Weights of a small mixture-of-experts language model, trained from scratch on English Wikipedia.
Size: 12 layers, width 256, vocabulary 3054, 148M parameters.
Experts: 64 SwiGLU neurons an expert, 8 picks a token.
Below are experts of layer 8 (counted from 0) of a mixture-of-experts language model. Rows are named router (the router's row for the expert), gate (a neuron's input weights, with its number), up (a neuron's input weights, with its number), down (a neuron's output weights, with its number) and show model dimensions 0-255. Each number is 128 + 24 x the weight over its row's rms, rounded and kept within 0 to 255. Numbers have three digits each.
Before each expert's rows: a language model's description of what the expert responds to. This comes from a sample of Wikipedia text that the model never trained on.

# expert 6
It responds to: Word-start syllables before endings. First syllables of words awaiting a suffix, especially Ar in Architect/Arts, ext-in-ct, def-un-ct, fin, cont, laun.
router:105177094141144145126106150189144118099130079113130114127136116126128137124121133143108133103115164131102178138172114131131131137125157144115140156113140104106137145139125131145142090118151107129108125110167152135147135126118125094119119137123138101085157106140132147150142162151178112115106088081133112142101135139082127165183133164154130114159200100126129120145141144137149136124168110143144091104111161117115126108102078141178118112116108096123088123125088162148119091136118139141138123110130150116111123142140155120162137139096158150118144133104115115111111131166127161144128107175121165136116108176159107148150110155092172189122132074153131135121128125131164123153099151147147098077151106134093142114111094138102098144078134060128140168158136089121144153123171117
gate0:129115139154127176119108135090119117123121128134091170126110114160153110145092118145151129117113136136114141084168146102153098129139166167133125084093101094149169157132055114139123122156095109110112115169142119137109161150083134112118130132152148167135139114168157125111121130151149158118159122174112159147106125172122102134126114120109119089135143123125123127125101140109122145172110153129156105128116146140137140111073126127154154101153154150128128073137092083154100182148128118060130106101110145137135165142142125154094173109126104155139134146116153105134136154139100107161152114119155178150144139168161078118138160102132120119101165156149121114124131134129157153120081169101156115097094099148150099144118127096147128086134137121074125148105137109162155144121108104
up0:123092126129162149146127139160116124130142138121090138121112098127086107138098148142138114158089092112133136136119160150169124118126105168167158112101063119150160165149111118142124140166168186115117129156110078152106145138140135120106128120167112170166102167129126109104097129135150139137121086152100104165149102138130138155115118111100132142133110118119125119138109157125120147107044127111159144134115118199148121119098144143080154126156150121119137096105081119155124156154142123103097109122088161141114132130132104138129139136149181117075132110144122109140112165118096116128151130144125134148167155117141097139143132155145158093142133129184140165105109151142144126128155134082149108079118157157157093125108117130097134075136149086075168135130113116111131156126133120
down0:096123143154086148126130098103133111117168100097128117118126142087122112166152100116154146128158110140114104180146136128118111127145094133166167158134139135165139093155130116127138093123133082169144102184114132173129170133118113072140134125116138147133145113126113135139164147147126141100088126083126108140110088136105105175127102131103122150207127166149161124129084132129151131132107124136071154133143161109109169124165113118144140098165112128127159134123121102117159100125120090153083092175160149091144113150156136103123188115134104132128138105123138121130101126128095142145123107149135126112154106120149118149101114126100133129165151097133093130119139124134124126125183178151083133085120123154135167155156112122152129098101159109134137160142132118074132072103125148
gate1:145133098127152103124122141151132154144074110126145152108150145114147134178062119145163135157127102167118118109144166157123077147126104185169121141132133143137156197132084121119149095140136113147068117118148150168134078124119135176121113137126134166126111149152134125153176108145119121123149139162145127115133110141147115154133124108119130092182146102133135127097118159126141098123109103115086113151130115143125133130130157129105100142152125131139075139177098153101115105120110153105093108143105137140114126134163126145141145129151112136137153125128143117091143150133097117185145118109053127105144135079098139134097143110074128129102116147137167154101098124102152143140118156081127083138129195150129110117138099118157110116113141136121134162143129133134182113178126131
up1:100139122145142120142133122147125137072114118130145125187172123127219138128126156122089149142111133141139114111125146120089124139107104106114105087143131099117117159116121166101140119150143107139140078128106151124098083107098167151105118104137122092083117165106129157104110142139136111132159124169121150097128155098108155111156139129110088149081149130124173143111133117108141112109166122097154091108124117107120128140154157092118107092089152127090108123135098135128157128157119163142109116143144114196109133113126104189112144146097134139163131173129097183131126095121094140101122123120108141169111115107148082142138130114114105146147078130162136108153121140110168140170138163129103089134148141146141140121157136120146160124130091100114119164141143099099108164131130081
down1:174122104103129146116168114138146126111125088124147151151118137142181116150140115098178164087117152162114115139152105108155107085096119138135130099126123146140083121132145140088093144160104149144090136116117096122154144092092158152134135158132122147103163089113118152111146127100153135149132156145136132065138093115108109102135148116135105114116128147142141112140133124129137110086086137114135135091151122139123087097137118108161168138115141139082152095115096082148138089108151135091062136187096116132093170148127113142145114115120115076149141107149126132134152097124131106103174111092093125143081122120163098092102151155093106101146104104153115139139120133106127164153123168126155109140132128107104174139149126118168146153149109103151144082093159129112145091141127144
gate2:137184100153116113116114083138108098148121122109106104151151092123136140120154160112142153155139147128153139186138129129094119129113108125077138161117107123139090151109152154081105100113153114097127090121155106148116098105092167134159175126122136155161175138088143095118087145159142121105142104138131130118113124127115127164124138173104133102113140143102148121169108120119116127101096164105139118104109111129114118164127156176109124127119122068119128166096081130099084142153171133140112125123115112149193130094109133128131091150101106090098111094109140131162174113164130114131130144112112101114191145131107144085098096135100102157133112144147143131092140174129116156134135099111125142177119137130163143105146121132131154149145099161168121140124105126122127078130127172
up2:100141089121121138158153133139126087090085126125110165101108136138147100145117101099145111139123134130133116133134118133117117159081129121163127107173170150115103148123161153124144123166093170193160154106132133133138121055128140133184095110121123112142141099131153154117161113138110108099166104157168139126149121143110142083104103161119135177147149130158111101145117130125095146074114137149145131158125117125104096126120157092133095157135160113156151106145166128126103124163160159143071126134154160133099174136124121112112143137136133114142087164111086176139147130093162094136142142158106134153120116139134105162081129122136121127116121117154097189139144131131106112091136134105107093114137155158146101130119125083153090158102129133093135167151142140132154112134124076
down2:129129117158168132138122137081144137096125145136126167092119107148124174165160104140141095095132179161135126123105124113119103092129153101139130120101108103133170155128140136094121109117114093142155102088162165120145145068130155122148146113109135097142131139117132137131108147169127119076092108109154131108158123065170138111081142111137099113115108144128145136142098152151131094118123112148144164113137157115130132139170149097140122114114196141156123122165123146142062099089157086139127128124133096113104131136136136127098154145185154114117151131108115157138135136176142111165114116149134143085110100119177123098156111154100150137143113117155115099122145126173105167111085156114165132118131123100153143108138130097114150136117073105170174129167139124118116123162114149
gate3:127165142140103136111089118163114113119102108130135133137077148126092122109121086159130132128115077126118159142151123123102122140140160124092160140103125099088113138091126143144139107113157195128140116123142109118155109144165130116119137117149108101108150162141071113156090177161172108111122079130109111157166126122097111152115098097185080158104200167117123103153120147115112144129128101118120113149126127139129153135111153104132161087116112125166113141171112149122106153128153141167142166144156124133133104111149151095128096166113139142129115162107157118121168132133132122175176088167116140143153058149080123144133096105103107142159111112133118091142122127107116138167147151147138135111134137112089092140139115123106120099102133092111130136136158125122116096153089101
up3:144148143125108141138067122171113117099097102150128116128109130152097096091122085151122125128128088121136164159155117110091123131138150111105160141096126104107121130077149131158117109103154191116147099130148119119149107144157158121099140116134123120112150133133098099132102153181155096112115105116126114144153142127087100157136119125167130143107213151130138119152146125132115134139149106130108124134154139148107148137085157116141166094097105116167098129158100152099105141145133134154128175117149159124146112100187161099124093173118154132130141144088158092101172125130152100176162094167148138149141059148120107127157097109087102146168105106118148088134109133111119144162140161123120140121132145119093087123127126113133108135120126099116131128121157120087112091138103113
down3:135120114165088164125097137119095168161148128134127121154104133114098189139184150161122129120168165121134167100141142149112135154123130149108125176116143118163130112155141136127124139128125144141136145142152131075119121142155136131108147130094141140117141111149112143159145122146133115096174138097133149133134163122160128159152145153102119140159165148169145103098150142123096150073155106140085102115142134163095141095095218141123118138150117131171120103163108171154132151132147133128147145120105117127152107115152142149093139199128106106114151107124067144088102118106166098123130092173138144143142068126138112149144107139127118154093098128125117117134162142120144146104127118137133118129107111145091175135155130120139128146086174094076117106144134117130171137144152125
gate4:128120106105136187100147132124128144128091139135126083130119134127097118143122159074127154121158138109129117135120127137080087147120139142117126117134067157135130144108106095146074102135104107105099129110141144158106120151120204141129107111172113154137188167143163138093124117121139129108144134118116149125139151114086167116152183120077168104120115147120171118108098121087161135146181135157126118134140106141085111126126108107144136132186134124136177112142110164126124107104126125102143143123122131155132108117135147185125144102160155170125131126106104121108103094136125112153100160125135125138137179109098091143133132106163136132116129114116124147175121166146136140167164148158150104117134137143104150108145100126146074077137129078104137109134149091107143187115127137
up4:123119161138118129108140122103098130135154151136129127141148157153149117115161105107133067120140152152171116127146074128151146129138092165105115122121166139119127132150120178133132158111143098170156089127125156121109097093168077133115162162125167132119110131139077123148146126155104127141088147185131088134101142145138088135121120133152111143141124093126147132132112094133114159122116097110165149114172117141144147105153128181113058135108139148134100131095147113135141107091113115131090069169139114131138136156116102130150136149090105113138135070116164115120104123128120162110122094131130101104124123139153146124091099099141076161157139132126121127091133159117108149099100135127145108185131107125120095141122123124066170146149104144163173123143072154117108116161135113
down4:134143151096110158118114118087129164123154137118158131137142097144134108131119119115158166129100121116185113082147143118100114159159175104155098116115112151124093112098147135141164133110132166112124093139146107139131143108106114178134164139140132136119125122119102154103107088145074134123099117120115152112104115119121147115135130128113084054126155120137127126170124116109109167099160107124072177123092130150134148110134137128096180139153151101118089135138156105112130143169168138115117146146136130135140158109154102090152153136098127123142150163099131142151172162132126085153174135188138110149131139128166131129100160153083149121164119136143127129120128120135096166077103127135101117123174153134157136118143123107112150087136175152150109114125125053130130104096086123
gate5:146176085100124068110138148110130074062145144147149104093115122144129106123130139115133098167108121129118102075151155120112129113091109148109108132064154139134102093121115096159142133147147126150113117140146146092135189093133146158143151143091123132113120144119109141139110103107150145160164121143102147131107153140139131140118123094128115153114161141140155130126183122154099154084157116137120122139107119138169173138122113114147194112128118131088078137100115123142123124163123141132115153137142150110111122097126158066142098104110116124115151136120081111093137100165130094140121168144146171142092158143150112104092078114135099122092131134150131153147133124120145116112117138141147128100160119116129119160131078093133164098093127105143140134125168134092170081088133138
up5:098084150126099146173145103091129164113112110084112177134123174107162135109147179107108150091124126141111072114137125155129145131105089146142099112084194181132120160100120118133108147133112113099125121152129141117170130091083116117113153135142132139148153120151160142154170150155114160129087098170153079159095109108186098186157130174132126120113128131122066119124168137134128126123094158127133119145144134123111123135166140099094140176109116125138144117151140135125091149116095081147145140156139121137102119166132112129115114128130157123139136178139112122155137166113143130109132100100136154161130137109126139151154096098124175147127134095137113125100090135126168136137096144105110100142108152143125138107105144089114120096161128158124086119130122146164119120147151110
down5:145096113129106123107123122148135142118151131115114081170127118112169115169119131109155141116108094137170058134146120165081131146102125148140118067097097118137112127113105105170156117181123132081160163126135118104119123143126128138134113091150134119124117103150154109121125130097097114128140144183141111158107088140132123139157139130151115102153121132136120145142114104127132134120140118144157148174108145118065124129175123128175107104098113130114147119136132155055138153114130119150110110103168148168133155117149147121149111149117158121117117125212102129138137148100110111129132137108129145142114178162107143091112150108137146122142116120173118127059110132103075137123115148158177137123108146141119102085087130167144133133140114113126124132073130136195151135145163145
gate6:132111110121114174125149115111150114131124100116149139120108115152154109141190125167111107098145144121132132157141165117147101104158133120156109143129140132141149135105130107112137134146134110136153139094188129107138112114121138106143160134143110128116143093162145175121129107128191104102137079128125134126099112131106064088157107120168143109117108096114117087100122121102120138119131107145154129121154145156078099165102093141092107130158139120140136173169139068137149095154153137137146126136120121129145122125098105142137142105163151165150126120086097095097102161173158090137154117150162116130137121092106122091135172150098119139120124123133125118096105136102104093111144083133127107177067159142134129114088162092117100170138159128156099095170160122168155149139129093
up6:138158119104152130127117115125151083095124154180114145151144144124116129102119132090137114129149114199125152136123132072138149124110132065130094049136125107164129120094188090118130115120121118120106155113114116088133128153142143115112155115150145142138132110144142137085149151111087161131125130123095136127121126119132124090117117164075109112107117133119137097119148104172120109184126135117146113100130140146207132143136130146184098145160133111092167109139110087164124180130139151103105123136172131174122136125109123120173123124122105135116118128142130140131117133132088142117142127156114136130094095186141079118151113117165121169101111164111116118131115151123118146133122143117132159065115168162114123124088128112086106125120120141123160129113137186121135167112143101
down6:152132151114156152162149107127148106109114133141149111135103111127147139166093140144112147147149129188143145106138154102139132134151140127129098106148122112122091154096154108124160085165085106123097146116087126119132115118140143156118099151141105187074143160141117094147130155108110202128109110105137066114097108109187128110079092181120077126131137134091151109141127150148105124156125162134113161179140135123148161111138154128118101148140120124160118119129128101122133182100172141101169135155092156125127134138135077184133121121182134128149132109129087133147121133127113153136103136166116139088156151173124103118130128096134127127153102125132131136149115140140120110098106092083146124116144114150165114080135132105135152153143125157115133116102079122099131141134159092
gate7:116089092100139149121133160132115175155122096120146180122128107115151103113101142131116120124062147095145158143146119146129134142155135139123135113130143129097079161142155129116116138160142099095143150119121156170171102120126157142098166116145115096106132127133101141129134136156147118140133103127149109086105095113075078119114135132154104126121108115141130104140123149143110160120157110133099165163109140055132128107148106149138111159114114124135146114165117155114120138144122105157141136140163143146150136099125161158143145129130131108146136142097119119154136139150083159125106125146141082153099144187114151123139147131080118078165151130081078138139172128144139122175108141158178085132139103104113095104106142123125138084178145113112104139070098129090155100132183103
up7:107145121149116116123110142102111133106136123109141162136116132106128152153117058158157181113124151123127121156161150105134141123134094117126155107108158167139121137163118139093156122106100080061104082133159117175145166156138123154144111086154123146104119129101133135150148177148133119131155167119133144146149105111114113071135089151156162153204106138085118113127150135131140131150112113114121125129098144158173127146132148163117104145104124099113101143177144153128130150159110094088182105157141131151141082134097165151129119118148048121114106138170163133129123139145112123113137151161099108141142102121134131108166114135137145115103114119159129161083140085133104118136116138135111143091165127143106101139161122109132117112130081110135095127156123140138136132153097166
down7:086118148114120134125156117119124113122095097202108146115102148067138187143133113121121139104147138063110125121092155113127101121111167071074123147113104103168135105133152113102138149119107135138097115108145109118141104094152122100148114119151131071132145152154132129149120117108157099125163151116122154160142153137112140132143138134110118121141156136123138088121093116139196135137129118127146098092113142108105152113116144095112120127109140114142149123133109156141125084154122152109131139112151100123097125160100142129137139130125101128120055090191142080140122151127129116137103123158123139074125147088137110172184099155124111148129175116111099128110155135171122151111128093132161166122132146125118147106112081120113129103089104125132112113138089107126106168182138098
gate8:139147094107141064096150083138177153130140118167133122124106106134142103112122135137139092128097148146130145132138126120131172146126152115132118166140147109108093104098154133104089140138122145078134092134119143166179143120100123128169134083103150141158145131131124115101135154137136110120104128100125167139141096121060104139123156123143049099113129180102140148084151141142070116126127137104199116121071113146154117113123132136118119136166093151163159124096105126094122153139093152183119134117123108142146150116122110146093142114140137111094099132115147131130106088110115131095130134164161117086150200161163125110142138130107148140117117138100141125078130109122138134111119125112132129104139115173103136157130159123131131132134121147164111125095124171164161156134110151
up8:130139134106138082118126119121143144136132126124123171096095128131132135148153100137148094159137119148156169073136132129120126124135132136130160157162189140151128066132151121162115160123098145149108155114121122135166125085166142138138162132115101077143151115148157184129123113138138165160104100151101140131103146154112119137116115142114070120135144132133138124139111181098086118123120120114172122088102164158159101127183125114153116142145089125174082123161109136119155119154098142106128137135155108093124144139143120122117151119125117117095093127138122095133153126146085139140130166170131129100167122136164131141142149130058150164149115154120138112112157086128114104157127134133115153125167151115077137175122140141149123136142109144197125130140081145155183153094131161
down8:197152118112132138093101164101160142135139141156127166121112138158142131149175109130144151116092128112161143114119101163108153135097123121119064123132129148130197143150171179133118156137158112151154144153110118107168097162124121099119149145132138105135154138138108158106157111152119120127125162150167144135106169140161119097140108088123096108146119097128132086130102132112107130138127126097162102102117138169178132164139141180091120099152148182128108128126089130153128086119135151136094112094110154157114084074176113124130129133135118133144094139113148125116130117117085135125112112153141129092124144144116122129159159061135148120122143104131133139125147149098097138125132116151149169119147120109099173182094127133154143146127093097111100129121177117094150123156124155
gate9:130113100133093089133146141102114101113135147163102143128098128128109131137114112153094094105125120151134152124117146146141129099096104142160102103079120126120130103123150110129124128172119142134085135142108133110112123148113100148139136140206114075141109152120118124148161116140109108144131116133131094122155115085133127171123094117166126168096188064161141124088130141054093105158146126142133113125097161144100136111109138131127110142131140095126149113164123119109158142151168154110151164170097193126086124140141117129112110153119120165161130168106136134117141162142163129124137126135125125146120120112113130164125077102134141170138118105150187187160072114121113104151106124097106138134078156103148082172129104127177124106110119090133142125119127127128155129129145131
up9:088113111144231147148109141091121121131137097152156099114133105120130136169141161102115137169088088154124146117117105145154181130136102114113141107144115153118092094092172093149080109098132158176134170135093134132110138155155122130147130126149126101134155149148144154134138101108158120164093140095140141110100147181116133112167120111122138141125145096139131135152177141160090100147128119109135147150146140163125113136114112163123141123167137099149157107158132136127146068146114102114109118142126123095090115130114157120090144112136096109093124121179135175134094119125104153132153137182114144129151133166128167145170131175146166084151128125144118149129137109165133119145148115146118116092152138084116166144138146180132143136126120147112125101137140114125107118137161105
down9:125121108122153122127103118131109108112107129100191140137109150118156114122122104126114128160152092177120156131118139113133139145118147120079125125121111156123144114091125135116119104142152171103146120168097134150134066151114166108090095161133117189111155127133093117142081134163160120196093146140088171068100115169151148133129105137106120097108151155163137168129154108166121160147156137113164138136118133131140094147134147156097096134114095113133101159149144115098125123168119136135097166071109084104138096161138099152122133112130149120121110146146101135139122104119118176102119143117126099131137087154130114084128158092145113118130134107136097107119157191157141129162126147111113104154145127142132114145088131135144107115143128109166117110131157112118097194146139095
gate10:096113120154190125092123150120097094112101147075139164135142125142136114128084129109145141162097151145148100080149116115109134153110142121134131110139133103115124108133108158154102138088149125094116105170138181113163113103116114168114116111151120118106109112156121125131147121146164121137123108118150119148100131157165167134153147150160149145108144104106096150178147147124122103142115152116117135138107097141131092135154119122079148103086146059156123120118132148138125122108136121102121115091171080125188097124120112109082155123112086082134151143161120099146159140145131117163113162174119097095186107125120152108161113116132122078133168164152093095103096100118091144157158184088115133133141130143129172146137126125134129127140137156131101141153147113140109125105105143
up10:092150123140166146090145158122121137175152156143149130099158124130152154136114135139133164163108144146105089125132126130139143154145127157148117120110116128166115129104129144137121154106169075129136117122131166105119111135167140105138089123104114152086106144152119114191147133096165098106108074101123085144112132142182142132117120113168144138169126125126090173117105154139146102147151137137118111148105084138147149139126088113098124108091135093141086157127129153141157125103139132108126111111131095112190099120104128088088130148097128072176164137106141102168080174156111102138108176133124125104134143102118147089143138150149109111107152115160074112118100141093109109137138187101132157131127133113120124107131131128114151131079129077137112111134149098111115151164137135
down10:134155145125095112132127164189116126143122146180119083088140126092096099152120085138129166099123125167116100140122081121108121104153144125191129108162146122147136132093099120129107145093117117120166159151120096127173125109131150112152131121171160142110139111122155167115152112116131167108114079125136135128156131087153137150127103140117113104158160102125156137118142163119160134111119138126091082097146129106174132174131104085104116100108123083151146101122123178138108155156139132081157145106162140126137115141112108162124057117112123132167156114156129087118120118137136145144124113119104130136115111120122148127174164164119140129188129145115137161110161095096109120141103127124123157091127122110085115122124110119124141113104136133102125114121102107103080120083193136
gate11:140154132129168135160126150129145115124131110148123161152141146145159161118077110153127126129160124117108167093133117111125113133130117153114105142138142140070166103121162126155090136105180121109161138147127098102134120103125151137116139129065090137129156113135155134210154112083137140099124102126127157139106150145113085175142150113140128112113141129127134147165135130124199095132155121147163119112097139123098136139112100106144116094092134138132110090073120124122105104155102140136132134130081159091082143143107187149078129133129116147144147128080105129106162118158123148133072118149136143166087112118161149143120168182134123116099124094151106132150126145111138100126097166134129121125176123106123064126082141123143126136152114151116107127154116118099093107129141116
up11:142128125107133111156143091122172158121085127158141128101168121131140104125166158106118173122129128071131115137106122124114119107146117123128166139098088138143111148172124111163168152123076091144110096114163144132118133131167178136145135156131146114108130133102109143112113111127132113189177141106116099124189133083133162104097124155137096112124123147142126169084114145098097125115123155165120119137164124125154121132087171165141144127093170107152107151134165150141163103131134134159151145132148105125154115166103118129166130105153141088138122119163124141171067117148131087132155160111093126130147150156125152088118140124093106160137114136138145156118166136143161106177131147187118158129084129106165158096147110129137115120111159158155117132176127139122144124138111125
down11:150122124133165104190145136117097127145122122130110144109111119163154112116115138120147118135137117126106099147125160171159125097142141143110159123119126128144139172103117141157177188114122087164150135154129106106095169129107115102104155143168102176109150093120125151086113186112160149140151158109137118138109150126111147102127119160159134139153128097142107140124110116139100129160173117129111126087169128159133119098103143151128096127124150102146159171102122101092096084128145127124134181155098159150106133141149129135110120114113087098146161085072133070119144120086180130140102111147145155165127141113121145121156158124127121148126137134135136112111155108161185133125169100136114120118139102127147139118099143102168161129133090133136116128190181151157107147095130110
gate12:113156111127090134160118095141136170134103108117103117142136118187122128094131105151082097125106130091160134134117109105116128135140177137142114113163108120116122169140169104131105124093122147148116072122093110123127159121100113126138170122128113100162166167108139124197180116136091142142138082141105143089145136142121113133104146138157102126097148158101151136146140100097125104153153115102122156127104119102114083148144128134123132141102081150145103094104108134135122127138148154189095152144137113130147149157116154144123138108139081166166125146108133142144145108151148110114122091119138104125098130133146125106104104177127092178151070121132119134127163153149136140148118155112083125105119071085113113183097143115074128169130120147117140103127125096103151161110120100
up12:111103110110144161101200153035183102147150120144094093133139146126140129163120168148129120118122126120101126137131112130150141155153122114116165140116143147107144138113157108179160142120131164121148102119130130139160152163109067189117136106118138145159143170128170166089143135133114119126102159155127119143129112102163124127127138115138183133127134121129110119105114131104110141105126130128078141120153096090109146144115149131089146157165118127148100111110166175097122133164093113150102117111165151140127128128139110165110146118153139158119115112154089102140160118152100114187109141124121134110119088116157124141167118121137110131131105112132189115127100149129109141140143104131097153121109136139135122086108130176153077111146085111141125098103073150131175134113118142
down12:129086150139156155113143111103132118153156151100161071160132169100141167125129093189098162135116108134094115132111140157142094131165125116111133103130122137142122132126144112148113148091097141124123143203076128177125148143160139136134139143168108148129121119134162155085125136151129111154056133122169146130110103113125128126140131123097121132129108125116079121109106121113133140082173166166116103156124115103146136157126124080121118126126153140140091098120133098086121098119168138119129072096095175130134110136154191098127133133131143096154151098134120145138102175140147157142117119149108159117118144121141117091141138128083127115137157107121177129116146150122139070094119131122121102121130119094123142132128109124165125144112148182141081129114074140095129171136121119
gate13:144174108141118147132128163185111103129083138113062173102163142094175148122145119137128161161125112179106131137097113130140138108117148115165162124135117166152141136150129117138132155134098111126112117101099123155135111115169118144143116132136178134173140111159166100140147139133145138107130127136133145136116157101078129102134159169084076132133156162165115131109140136117143090120092164119155074069118100145169123136117089128163114089077120178114115144137122132135113146118149160083073129133138145145135152099152131142140106152114135091108146135104116127124123145118125116111128126104084149089115122136149106086155150093130134165145139154157111130132108157110118081114104149125125139123182142094120165123114093104121120082125103124138172144137119125097154159153136148
up13:096092130131140152137111096119122128141135132119153140142105105131109108132090145095086107123156139081133122099129114173074128143138118151122099114158091107146089106099123091107136097159145131169171146148107146135125140170105112146099113146112121101115137154109125145146120137114153105117096132151147135113140115148111085150098107116134129086095150130107139102156162125125105139092157114142152153167148143114131128107189132094117152116137155120118140109165123140147172078162121131124141141097111137126144086120199181108118165134123101164143108105159158110141155121144114196143119160135118145133146059091111176172146116133121124109118114174079112090148127132126153170136139119112111114109131136145121130122121129192143105130112120119101104161105104167117156106153132086
down13:108076162153110131166110165115117093116106100160173115197120124116116121125123110167096131119081134124109175103135130118125138180157076117110152143115099114114131134118138119121146075102109180176140123083119115103149152121142132121074153111106096125171139147115144115103130137130078123136131127107118093117102135123144106121113146156128157158143167142136123148128119138101146193121147103109097128151163142097122171132139137131150148129130119131141134131102154133072117111160063111176166152137122140151126104143118113136108121126122112143147118129107095127107086123143076155118140140134165114182139169119125076117133101088107141122102128159119119132149172140121119143122117149134128132166160169119120079150144110154108124124126144167133148151119145131113166120073093142
gate14:151136156085138084123135132167173151112116116143149198130137099192136139147103142126142130118122125130128102121116133128175095111130142108084101118102129129127107123127140119112145090139139101148123070118139142128172127104084122145113126108090162123130113092118110136152140119090134116121141092154154121126137075138119091111115150103113150137108135083089102115185126137080135157164139124108089149132138114129120147128159145117143173134149143085166132085144142091128136097165112115182106152099101125149127133165112133128078124118146121131133103111157146095115121096148137138131109125140102157115142096149126095130128135143149137154063155097171105126096113075118134125142116163107161087127111117184163109118092111115116149126089088138122096146118170100100159110115142146
up14:100129106130171090137119095110155136119106166086112141149165094162145162136102142151115117125142129158163113115140088127139122124129113073077125183138107113118142148108088150101142100134156099175096083130161152127158125169122126140101115124137140106151104144111120135144133121127136098123121141178123135113122150104098098135122142115087082159143120175094137150161134152147108117121141161102134093091134091120121155137140145105159129100107129128154122125118105105167144107143115148114117139114093126140157156139136153119141177168143159148108079116165135106160130107172130167161102153130104145106140106130164135116149091193130145128120105103146159128145097111113080132139064134102102126124156123166125147138123145097131127098069068108132149109109122140161121110113116102
down14:163119128092090116145116095104126119143144129113134142127098125186129122101099125146104140120186074178183129119160069094106113092094139153104153137152110132140138146108115156108136122129144144148071134133129152142179109142120117183146099136150152159129111123087159153092139145100132112158138147161121113114134142116137149105138110121091143120101116107105103126093153144119112171170118126092139134169098157140116125160146119131126138147160145112182094150137093119141133151115110149142148172135114132127111145062123143114091113165152070083128066122138132135131099120148135126156103142085118141134143140148170143123127131135120159138128129133127145128104141141090151161155102082100157147162095106146125175146169136132162137150109117137152136150092120101123149124152122163
gate15:100125134129175140173111125119093112117130120122179123111143099155124106145145106149153084096118093121117146145133148126166110131131148207160084119148075116153116145143161144142169107079114142156130139138084141185105144119161108112129103114119113150168122068157147109106151115117072120132094121126132131108063109109153119108102129140162197134148128146131136104153133097126137118093149132126127149150120120142139113149116127143129084150137104117128073088175129095098081124104099117123133153137158118132094164119138142151117085110139156116121157123134092173156119103131118127145127133154142119129160145105169111127112132128125154143123097127120078153135091136175092133147124117153138178097153146122111066108110139140110155121134177122112132119139123121114127119113124147
up15:084146097128181118163122150094129181101098139076157126123111085109106170142094143139124098098130106090137140099120142129151108159116169154154118140170099130141123148131142120139165124066100122153124156127105144163104124163150128141122121114133136136192121107145129146099121174118090107130072103096126147109094115108141130108115104158156156128122137136147139108116090112145127095111171094114123146119146103122153120151111105147155106103121085132116108098139126100104066116092120131117096156101175128152122177110163102139119070112157163154094144143127090146139110081123088129157108095143129133116129112128142098127104159127154162132142083092144111123156100138118102135128144107138104164128139149144113084107117146135111165115101154133112121134137168148115140117117124165
down15:102149123162142108111123135096056184129116147140148105134137123101150134119159122135154090085108089121141145146132099122134121155086098129133134119147133126136159148112132173146135097078138119135143131118113143146124110128151092153134173105138132133136138117099117115194164116147140111195130145108125155141094121113137130169110145144141126136159132132148125133159135059121161123133184147130134100134153123098143164110146161153160159105142139113118088153133116144129084140156148149101142154108123095118110123126161131147117131128140158128094143113093109191091093185125126183167139101160161104143109127132166116080088159139130171089130102131150105091169156144095136170111104126076120136157130119115126167136135093145107116105113134139125136151134161117103145125127124124
gate16:116120147146114132109151088155151149131123153119117141153103137108164087155124091059093142144117137183158123112125094165125129134123189137096131114132126162102113130135097085102134142133104165154148166142128136140149150127131096078113093169132131110142108128112146135136150135135104121163140096126102137135096171120100145113138160162108075158097108165091104121092155142099110119064107114149149071115145094133161158140148082075126122155092077120155135117119128142139156134108119131114107115093133124122136159123135144120142122115111143142137143150166108127102139111120172144122150146154138148097144107128143122190164108180154158114102158142116129136154112122144134106128128156135137111117157125143168103109094122184141168101142085121127140113162122151126148171136114142
up16:126117187088138162114163147155111132115108107102145122113163201120171158121100119132162167126157107150127126158064148167115128105098136134151118111127113136128164155127112149157125136106093120111097156115162158141132130107108127128143148147120170112171122171160131088138115174153130110156097079099133148189114133128090095127116151120120115132149102138123138085110135141150122095085122166113114116167153121126121156136129138102127130118099103156099112149133197127122102105127158124169164117127102154136117164156147151133085154145097149106136099128127127129139132145165092169162140093103121107148132155125114162126143157125105130140126101146156124134133103164128113146184158142110161106139161114108122171128161064155142110122126124135141127116170119129141137159157108118
down16:130124173153138114124160209108123135155088110155133145116182079106144146142114094111133127141135137107147158155151129120141142116143134118079125116109126141105120157161166172143164152106113121115110126092123152121135123092118063102098174102142141101126166135118132124099137122136158129117142152122139111120125139165148128116102100092161159122101167143187145106107132135123133101115131098101130105143125147104125135127162091120152173111114120142139140125165167169125120113112137107082149139081157139135138106159160120154124132152118183135121139115106103142091125159197115147121124128117129140153132135148168106117078093109134143137067106089140127139115135152098113157106111151087156096164148114124134117103123150104087128129112190153119128121147085153130148148166129137
gate17:124097080110165136111151129158183172094085152128126130120180099121125141127107132131113135187146116121121111159161106145124143152130122140171142062110136136153171127116113155108135176127182119098133109158131107127140102150150166117096116157149156150134101142138134131116135128116134139156107130186138137131123135138095120110148112086118128115138147174121145136115102179135112120124138133124144073065095095178093134123101119119126142111145107107099128107109124162134118137099092133121118093168140131109116120086104167141186117096139124111098137108140098132164125106147117136150125132129126128104167173131062131115125122141153110127120187105146152096129163120107106108124155189127130100121119142121130139099117143148131163087119163134108132135156110134123120181117108174
up17:118133106143121111135141147131089110119093143096152113115145156134113075147170092152133119148098129131132177094128172135150136157107173098195163131083176105183131124154118088117126123141143121105115138098132142096133137103155131137135110104132128094142100064141158141128140118146080118157109121138129128101156101137124133117161123127152186142113130126156125157160125141079141154109122122097076149125147136157116132086111110099149158108135113182138134142160107135097137158111152123119136109128146154120122116141138124158134157124151136157097109101116092120157120141089148132197128154100104122090094110147123153127139153118140161129142117122119140124099087120173160184154141178080153122123141173059115146109108114141136129131110122129134144141114141165162129124121128093
down17:144125183128126114182134108162093125115097129114145118172097128108112103108097138118153142093092125195158106116129148154162152114105142127102158096102147128122187112138110084152132134147138097097097144076123084153126103111135155091150074163106160113150102146123143156120104126158148125128131100112132091104139112168137151143110152135103105109153159085080134124119112129101119161106130121066105101148116167160143111107131105115150149132153192120152107102143088110148172131105161136138131126148125093120126163157093116139144097123148110136110140128134117125162108144122119133134170122144118110127113118120157155163103174126118147098100122123157117161111110105165122166181142115136163140126138139126144070110141094136128098119140108136121135104173143111114128150103136102